config.toml
n_layer = 11
experts_per_token = 1
init_std_router = 0.0235
vocab_size = 8192
norm_eps = 1e-05
dataset = "wikipedia_en"
Below are experts of layer 6 (counted from 0) of a mixture-of-experts language model. Rows are named router (the router's row for the expert) and show model dimensions 0-127. Each number is 500 + 40 x the weight over its row's rms, rounded and kept within 0 to 999. Numbers have three digits each.
Before each expert's rows: "mostly gets" lists some tokens that are sent to it at least half of the time; "comes before" lists some tokens at least twice as common just after its tokens as in all text. This comes from a sample of Wikipedia text that the model never trained on. Tokens count by the router's weight.

# expert 0
mostly gets: "0", "8", "2", "4", "5", "00"
comes before: " |", ".", "–", "%", ")", " m"
router:509516483464417469475516521520455460531581516535543607513468479468513529511455521504491441524471411454437510518475498501491467501511483509566514489522474521517493511518497495519495496524570534460465450536506527453440547537553541532506548499547526424430451566515593484543475498452468484490511496457493592511592522492537499416473508449423472522484464527513416419447496456521544464497463

# expert 15
mostly gets: " years", " season", " time", " film", " game", " second"
comes before: ",", " of", " in", ".", " to", " on"
router:532476557538491523512465578484510445482560498528531578551431512460521488511482584458564436521562443512520481507556488573500463490514446475537453514515500507522534531407555520535511499515534471471509507529538488470427514533480530513494536449582532469456476475493533434554456481501473493493516464530555547471554500538560549448486492421487529558537517436444406469481527459513554452478439

# expert 1
mostly gets: ".", "]", "!", ")", "\"", "?"
comes before: "\n\n", " The", "\n", " He", " In", " It"
router:530556450512534510564477496524466431500589451514451576545405465495479483529479565513560476481537431473446452532485522535543462449546485531515435455547536518495542503508536568509488484536544471535456450431478495488454534568506568502520522556537542514435462493508540492592415484485514505496540448514506518508493511485527493454462495472445473394448463493493471434470532456480506493461461

# expert 7
mostly gets: " and", " is", " as", " was", " are", " or"
comes before: " a", " the", " was", " been", " not", " an"
router:550552536519532554565487546565457459548615473516476559458509512455506481572499522515523470459501403483488488522448506493490495506546494543533464474529536459465534574476488536488466505507541507515441458444502485462469511566520571469519526483601526410456500513546516471501460428533484475466506453558494600438533511516531495487497454491479419469479516466496475520458511471521459416443484

# expert 4
mostly gets: " on", " from", " in", " for", " between", " of"
comes before: " the", " a", " his", " their", " this", " be"
router:541562541501484557520494466511520417508562478561548569491503487480517524500469472527525484528595402544541498513454497472513427526571477505499446492528445475533479505442483508491483462543519498487487421452505521515452545568503491480511514539535522446449504521542526531552428508581466478515508417516490552510554500513537502398454458427446477463510511485511405486506506508472485419429477

# expert 6
mostly gets: "t", "=", "c", "s", "'", "’"
comes before: "=", "s", "\n", "\n\n", "See", "ript"
router:491602523530530494535485491521528412519557494500516554562549503421465542508473482551512486529565418481472437549451440527490459496553501515509451454523554492496468505476514515521534502474504498562495484465471495493477531554418571484520538522545552476427520499525498465600482481559438423539533469497507509506521540560518479436453482478483468505473458473457512406428446525547512489430533

# expert 10
mostly gets: " University", " part", " City", " School", " head", " members"
comes before: " of", "s", " and", " (", " in", "'"
router:460527531506417505497522493424486529506547539453519583550435494461485527519486512494520449502559484475498417562558460534532528556554439467537461519555456486532605521472521477525477517458555489486487501513479469466402477508504496518514517526522516462494489471520516433564434460491518471509553476495547541531493528506537491421410462467512511532546515432523430476552573457517527418478439

# expert 11
mostly gets: " —", " -", ";", " –", " ·", "*"
comes before: "  ", "\n", " 0", " 1", " 2", " 3"
router:537522505460484580578493524512479436542601460508496521493447506509461571547511553560517443514501461476481476497511529526489464510500506449563499456513465531480502480473528523487558498485547491566531423501417470509443510521520536439459509490563556453460493490536555519499442452472428461480523528558491584488549534549562538469463455458511451478450490484469478430457488525503467439397452

# expert 3
mostly gets: "′", "″", "°", " Coordinates", " Born", " Genre"
comes before: "-", ":", "°", "′", "N", "|"
router:486497443501432474525545528529561453617515481485486558547399452500470515588526584516502507473508476500490464500525496486516494557466463470508424488461463489556542530492503503529511496521523469500473470537416493495435528559509503519521605520528570491421523489548533451496483444489503485506504483527528555526574478446529463400445455476461489517492532477516424456442559494499512498442481